Experts of a small language model.
Size: width 160, vocabulary 13108, 37.2M parameters.
Experts: 64 experts in each of 8 layers, a shared expert of 192 neurons.
Training: a variant of SOAP for the experts, 764M tokens, 4909 steps.
Below are experts of layer 5 (counted from 0) of a mixture-of-experts language model. Rows are named router (the router's row for the expert), up (a neuron's input weights, with its number), down (a neuron's output weights, with its number) and show model dimensions 0-159. Each number is 128 + 24 x the weight over its row's rms, rounded and kept within 0 to 255.
Before each expert's rows: a language model's description of what the expert responds to; "comes before" lists some tokens at least twice as common just after its tokens as in all text. This comes from a sample of Wikipedia text that the model never trained on. Tokens count by the router's weight.

# expert 7
What it handles: Phrasal particles and aspect verbs. Verb particles and aspect verbs after to/not/be, such as up, out, down, off, ended, began, refused, plus verb prefixes like downplay.
comes before: " to", " the", " with", " in", " by", "ed"
router [ 91  73 140 142 109 127  97  97 130 145 140 149  65  77 126 128 131 126 137 147 154 119 127 118 118 107 109 136 113 105 130 136 148 140 107 166 148 112  94 107  98 105 128 123 146 102 129  96 173 103 166 112 160 132 149 122 113 115 158 125 136 169 133 116 115 151 130 167 109 108 134 139 173  93 103  81 155 170 120 188 155 111 124 110 132 112 162 166  86 144 143 140 122 109 156 107 121 121 118 117 156 134 134 108 102  82 119  97 110 143 132 113 147 120  95 136 110 119 149 127 134 113 184 120 107 135 183 111 125 147 139 124 132 132 154  82  78 101 133 149  83 110 153 122 110 139 115 123 124 113 137 103 114 172 173  94 145 119 148 136]
up1 [112 133 165 131 104 148  78 117 123 132 142 144  87 147 147  86  90 101  89 164 137 131 156  95 109 137 132 135 138 169 135 117 139 146 135 100 197 119 132 141 129 135 132 121 131 151 133  94 130  79 135 142 135  97 127 162 113 118  99 150 148 117 161 118 100 109 135 128 112 107 159 119  95 134 128  59 128 171 150 138 123 175 138 127 118 129 141 160 143 126 133 100 112 147 118 111 110 170 137 124 124 139 129 126  99 123 125 143  85 163 122 161 101 153 126 145 134 112 171 112 111  99  70 133 130 123 119 150 117 173 167 109 114 126 131 101 110 141 126 159  93  95 128 119  78 170 151 173 157 138  76 138 145 153 166 147 118 111 131 118]
down1 [125  92 123 153 167 112  89  99 120 100 124 148 171 114 147 109 128 103 110 157 115 181 101 118 118 145  99 100 130 152 133 132 172 150 123 167 107 104 124  91 156 153 146 114 148 132 107 130 107 127 119 117 133 103 117 150 150 137 153 150 103 104  80 128 121 144 108  85 126 103 151 141 169 133 102 117 111 122 164 119 147  91 119 122  89 173  94 113 114 123 133 133 149 149 105 158 171 105 127 163 152 152 163 124 137 147 170 115 206 145 133 166  93 114 100 155 123  66 118 108 145 132 139 102  88 124 142 122 110 111 135  88 162 133 171 162  98 127 147 150 137 136 129 133 115 102 112 132 118 152 146 136 151 140  96 158 119 127 124 115]
up2 [125 141 111 132 101 120 161  99  86 116 164 120  73 115 135  84 153 151 165 128 156 125 112  90 144 136 121 141 137 120 134 156 149 112 151 126 135 128 110 112 121 109 114 114 114 116 110 126 150 104  82 149 128 171 157 154  89 141 158 137 143 117 113 113 104 147 118 144 145 149 158 125 126 134 120  82 149 136 129 149 131 136 120 164 107  83 143 137 150 141 145 109 186 120 115 136 108  94 148  88 145 141 125 174 125 148 114 144 103 140 130 100 136 155 100 121 138 152  65  63 112 157 182 119  84 127 169 139 136 144 147 106 171 153 147 114  95 170  76 135  89 151 156 135 133  98  93 115 117 156 126 130 102 147 130 146 131 138 147 117]
down2 [182 151 111  78 146 111 102 154 100 116 118 130  88 122  98 131  84 113 149 135  76 130 106 151 109 118 134  85 152 173 117 129 117 153 132  93 155 131 117 111 137 124 112 172 131 131  85 112 162 123 119 133 110  80 158 142 107 122 128 124 104 142 150 136 135  87 168 130 140 152 111 131 149  89 139 164 130 139 121 131  91 120 124 109 167 112 145 156 139 145 107 134 149 149 152 150  94  76 115 144 110 162  84  91  74 100  92 123  97  97  97  83 143 100 125 129 115  91 166 160 132 144 163 109 149 130 150  94 139 148 120 146 120 118 146 157 144 162 131 106 121 105 107 124 139  97 127 108 130 129 126 114 115 159 144 117 162  87 125 135]

# expert 28
What it handles: Capital-letter abbreviations. Uppercase letters and pairs inside acronyms and codes, often in sports tables or flight details, as in SIU, GNU, JFA, NED.
comes before: " |", ")", "|", "T", "E", ";"
router [136  96 156 146 108  93 119 113 171 131  98 146 119 102 123 142 111 110  96 140 155 142 129 139 105  99  96 124 133 138 110 146 134 134 128 145 172 113 118 125 128  94 135 178 169  71 118 109 141 127 137 104 166 130 153 131  97 117 148 104 116 140 129  89 106 127 124 142 104 112 122 155 133  96 101  81 127 155 113 138 175  96  97 155 148  92 140 134 116 133 131 159 109 162 134  85 159 131 165 127 145 143 130 110  99  85 125  87 157 166 123 122 142  64 104 150  97 139 122  89 155  96 162 116  79  97 131 121 116 167 103 122 146 147 139 124  94 100 110 134  94 100 142 105 131 139  99 158 129 128 108 118 122 142 102 100 146 168 152 168]
up1 [123 107 126 167 130 143 132 160 123 106  95 121 171 107 181 137 121 144  93 131 133 136 130 123  57  97  91 145 142 156  87 145 144 100 118 182 136 127 121 125 151 139 138 140 135  96 113 120 102 149 150 109 136 142 122 133 147 143 137 131 139 121 101 130 117 168 140 109 140 120  97  99 108 108 147 132 135 144  98 107 139  85 131 130 130 111 151 137 149 117  98  96 148 147 126  93 145 176 136 192 146 162 151 161  98 122 138 127  95 182 144  82 155 131 112 130 131 141 121 116 172 140  89  70  83 117 151 118 132 121  98 175 138 114 110  91  75  83 144 148 142 122 125 151 163 114 115 140 112 151  99 114 120 138 105 118 109 115 137 120]
down1 [138 126  74 134 145 120 122 145 110 171 149 157 137 105  93 126 130 153 193 139 126 132 107 128 188 147 170 127 148 117 134 155 144 176 105 140 133 116 128 115 139 107 158 141 116 132 119 146 124 115 151 155 148 110  91 108 106 145 141 120 123 108 143 138 106  90 134 145  78 115  84 132 101 138 148 103 111  94 157 118 115 142  82 194 105 137 153 133 104 143 106 167 140 146 147 105 130 104 116  97 117 116 150 126 130 149  77  81 138 174 129 104 132 124 123 106  84 125 112 139  90 157 137 108 169 120 121 112 113 176 121 169 107 127 107 121 104 160 135 100 173 125 162 142 124 124 145 139  68 125 131 129 113 144 132 117 110 101 158 127]
up2 [129 124 154 100 114  95 118 147 138 155 117  90 103 176 152 118 134  98  76 130 169 142 151 119 137 119 142 138 133 155 109 169 102 126  89 145 123 124 129  78 125 157  99 153 144 135 122 150 139 160 108 116 172 116 145 156 107 144 143 151 124 106 129 136  97 104  89 149 132 120 146 136 147 109 110 125 132 112 102 110 131 118 148  93 153 139 130  54 167 100 152 111 126 102 111 106 130 141  99 182 109 131 113 114 120  88 129 122 145 180  84 106 138  67 109 131 129 120 110 148 180 117 118 117 119 121  95 141 131 126 119 123 104 115 104  99 111 119 161 186  95 134 135 152 109 144 161 134 119 144 146 158  92 101 120 130 151 180 155 144]
down2 [ 66 119 132  79 122 149 134 142 152 125 155  87 130 118 144  97 109 123 133 110 101  99 151 111 133 153 143 130 120 147 119 148 124 128 145 180 148 126 136 101 143  98 156 136 101 101 116 172 130 132 108 130 120 177 135 171 125 109 158 102 141 152  83 154 101 133  88 135 145 116 124  72 167  89 135 112 127 135 125 100  90 111 130 138 120 145 128 143 141  94 132 113 121 121 149 130  50 134 130 140  94 133 165 134 164  77 153 175  97 132 122 135 168 139 131 115 148 114 122 138 133  57 148 127 116 134  99 104 141 136 162 174  93 135  88 140  89 141 145 100 136 141 129 150  98 143 114 121 145 145 141 120 146 140 135 151 142 102 160 139]

# expert 55
What it handles: Biographical past-tense verbs. Past-tense verbs after a person's name or pronoun in biographies and sports, such as played, born, taught, won, released, competed.
comes before: " in", " to", " the", " by", " a", " on"
router [106 122 128 144  86  89 104 110 167 134 116 123 109 132  94 126 107  82 126 160 139 158 113 116 106 104  96 161 106 128  99 158 166 141  92 135 143 126 106 146 109  97 143 138 159 109 154 117 158 103 125 104 186 117 143 111 113 145 154 131 129 132 129 124 111 107 102 137  99  83 107 144 137 101 100  96 165 121 127 173 150 116  84 142 163 104 134 148  78 133 110 109  99 161 192 119 122 130 121 107 157 122 129 101 114 111 131 106 123 137 136 110 135 117  99 135 101 126 108 119 152 109 136  97 125 153 150  84 112 141 108 145 145 163 121 108  95  76 102 152  88 109 160 125  95 119 106 131  99 123 122 124 115 182 169 125 156 178 122 149]
up1 [105 137  99 186 125 139 111 115 122 136 148  96 106  93 104 145  87 113 183 126 163 131 134 107 129 113 122 171 162 148 135 101 154 102 141 159 155 113 103 136 141  99 121 119 119 106 117 118 129 153 132 109 107 169 132 159 136  75  73 147 115  81 109 131  77  71 119 115  81  94 119 112 122 147 124  81 118 169  71 131 151 122 148 140 161  97 149 144 116 121 152  82 106 122 128 165 132 125 162 140 118 124 136 177 137 121 137 108 116 158  99 124 132 140 141 115 116 118 128 113  72  95 128 152  97 150 141 147 117 112 113 132 146 136  89 107 168 132 123 147 129  85 136 136 130 119 138 100 135 120 115 112  91 158 132 137 145 138 142 103]
down1 [ 98 142 156 123 143 143 116 158 107 150 104 117 177 131 127 136 130  76 128 125  96  96 119 134 118 121 102 113 118  90 168 139 156 147 135 143 128 151  99 105 138 123 157 174 151 110 177 132 154 107 153 168 124 112 109 125  90 171 125 133  91 119 137 108  95 139 120 138 106 126 180 134 134 106 134 157  97 123 150 124  97 160 152 107  83 139 131 116 104 110 147 110 110 130 142 104 108 116 131 128  90 132 153 121 131  83 134 112 167 174 156 123 145 122 144 161 132 113 158 132 134 123 147 136 189 133 157 125 160 128 151 115 112 143 112 155 111  75 168  90  81 102 138 153 154 100  93 109  98  95 123 170 131 143 109 119 119 143 176 105]
up2 [108 189 124 161 148 126 152 128 120 147 113 106 151  97 109 122 149  97 115 142 124 158 134 160  77 111 113 111 176 118 122 149 148  79 146 138 138 125 179 131 133  83 140 174 130 126 149 104 150 134  90 152 127  97 137 107  90  96 119 129 153 163 152 141 146 137 119  65 141  83 125 102 137 132 125 159 149 115 126 136 160 100 140 204 131 102 119 126 147 130 124 117 122 100 143 102 186 102 107 119 119 127 112 112 134 124 120 188 114 132 161 162 109 126  76 127  94 138 124  97  92 121 132 108 138 130 159  96 147 148 120 151 114 142 177 127 142 112 135 150 112 163 116 123  96 109 131 148 126 125  96 134 118 127 136 135 135 119 115 175]
down2 [160 120  96 138 116 134 134  98 106 129 174 127  94 136 146 100  90  87 184 112 115  98 162  92 174 153 156 139 137 153 120 163 102 175 147 116 116 180 107 132 131 151 167 133 112 138 141 143 136 157 141  81 132 124 137 145 136 140  96 126  73 142 111 103 165 130 128  89 133 146 105 113 106 128 130 121 107 102  91 161 140 126  41 158 126  83 122 127 121 150 144 122  96 112 138 118 115 117 140 140 131 100 132 120 121  53 140 132 136 100 156 109 134 168 149 128 136 142 111 155 147 152 110 129 139 124 107 118 128 101 136 143 106 128 122 147 114 163 159 148 131 134 118 138 122 107 140 115 141 163 162 152 122 122 158 164 108 106  95  98]

# expert 38
What it handles: List and table markers. Line-initial dashes, pipes and equals signs starting list items or table rows, such as - Added to NRHP, | Duke of Parma.
comes before: " ", " \"", " •", " Born", " The", " List"
router [ 89 114 130 148  75 133 108 115 148 123 105 155 113 101 119 121 126  97  84 144 156 133 108 131 116 102 100 154  98 102  96 126 141 191 146 140 179 113  99 140 119 101 130 133 167 121 103  90 146 128 171  93 142 145 155 120 100 138 146 151 128 154 135 119 130 110 128 141 140 100 135 139 144  97 104 118 111 125 109 138 140 102 110 132 136 114 164 131 115 118 100 153 110 162 144 122 153 111 144 131 126 129 110  98 106 116 104 105 158 159 121  90 124 103  96 160  84 119 147 122 174 119 142 112  97 108 134 120 121 153 111 104 139 153 120 113 121  94 104 160  95 135 178 112  80 151 106 162  95 120 124 118 107 155 147  44 135 168 127 176]
up1 [112 121 144 186 121 145 153 133 109 139 133 160 106 163 174  93  86 136 120 149 134 118 118 141 126 140 135 142 137 126 140 121  86 163 122 155 132 126 143 101 146 120 154 125 159 108  76 142 104 100 129 122 120  76 132 121 116 145 128 139 149  86  84 108 145 161 141 100 151  92 111 112 152 106 113 129  82 128 131 116 133 157 115 131 141 125 118 101 152 115 130 116 144 128 122  68 132  95 108 137 145  92 130 107 142 109 141 131 139 135  93 140  88  93 139 123  97 135 100  79 117 158 123  62 152 102 135  76 133 120  95 150 177 147 118 106 101  83 113 161  98 143 138 160  97 169 128 150 146 156 113 123 113 167 130  83 122 156 135 118]
down1 [140 138 104  60 143 116 135 108 151 120 123 162 120 112 136 103 120 143 163 143 103 134 119 169 115  96 127 121 115 128 119 133 115 124 153 116 103 213 149 113 133 148 111 103 121 160 126 152 140 148 147 133  83 141 127 173 120 161  96 125 164  77 136 102 122 141  92 114 111 136 108 136 112 146 136 181 121 132 129 131 111 126 150 156 117 145  99 107 101  88 170 119 120 155 125 121  59 103 147 129 189 174 111 130 100 115 142 121 120 143 143 130 149 132 188 119 171 125 152 146 109 149 107 140  93 158 130 160 136 141 149 135 113 109 153 138 134 172 164 133 116 150 105 133 120 116 161 103 122 147 122  86 135 105 129 146  95 112 158 143]
up2 [130 162  87 153  94 145 114 128 117 116 109 127 134 114 134 101 112 123  69 164 147 152 118 115 138 104  94 107  98 142 130 184 106 157 120 113 148 101 183 149  84 104 127 150 121 124 135 140 135 113  81 130 149 160 121 104 116 136 116 129 167  87 178 115 144 130 133 141 109 125 130 104 116 159 148  99  91 132 129 143  92 112 115 139 136 147 150  88 125 161 128 122 110 161 120 129 145 107  89  94 110 133 132 142 135 175 126 149 115 151 127 100 118 126  99 176 137  82 136 141 145 130 152 118 150  84 115  83 131 125 112 101  93 148 134 148 131 151 179 133  92 151 128 181 166 116 128 144 139 171 122 130  88 136 114  82 125 156 136  96]
down2 [154 130 159 113 100  99 135 124 154 166 117 151 127 121 124 166 107 122 158 124 141 151 118 132 165 123 112 106  97 133 143  83 134 127 135  99 150 100 120 147 126 116 101  87 164  79 123 116 124 126 120 125 152 134 122 123 134  84 106 142 130 186 189 114 174 134 160 164 147 132  98 154 162 105 105 159 135 168 115 145 141 124 135 133  83 179 155 103 107 130 134 104 142 115 141 168 152 141 106 138 123 154 147 139 138  97 163 141 119  92 173 153 157 124 144  96 142 113 123 148 157 143 110 129  88 135 129  89 121 100 122 165 100 105 133 113 121  91 138 132 152 142 173 108 111 161  74 142 153 119 123 140 115  90 147 114 156 159  91 141]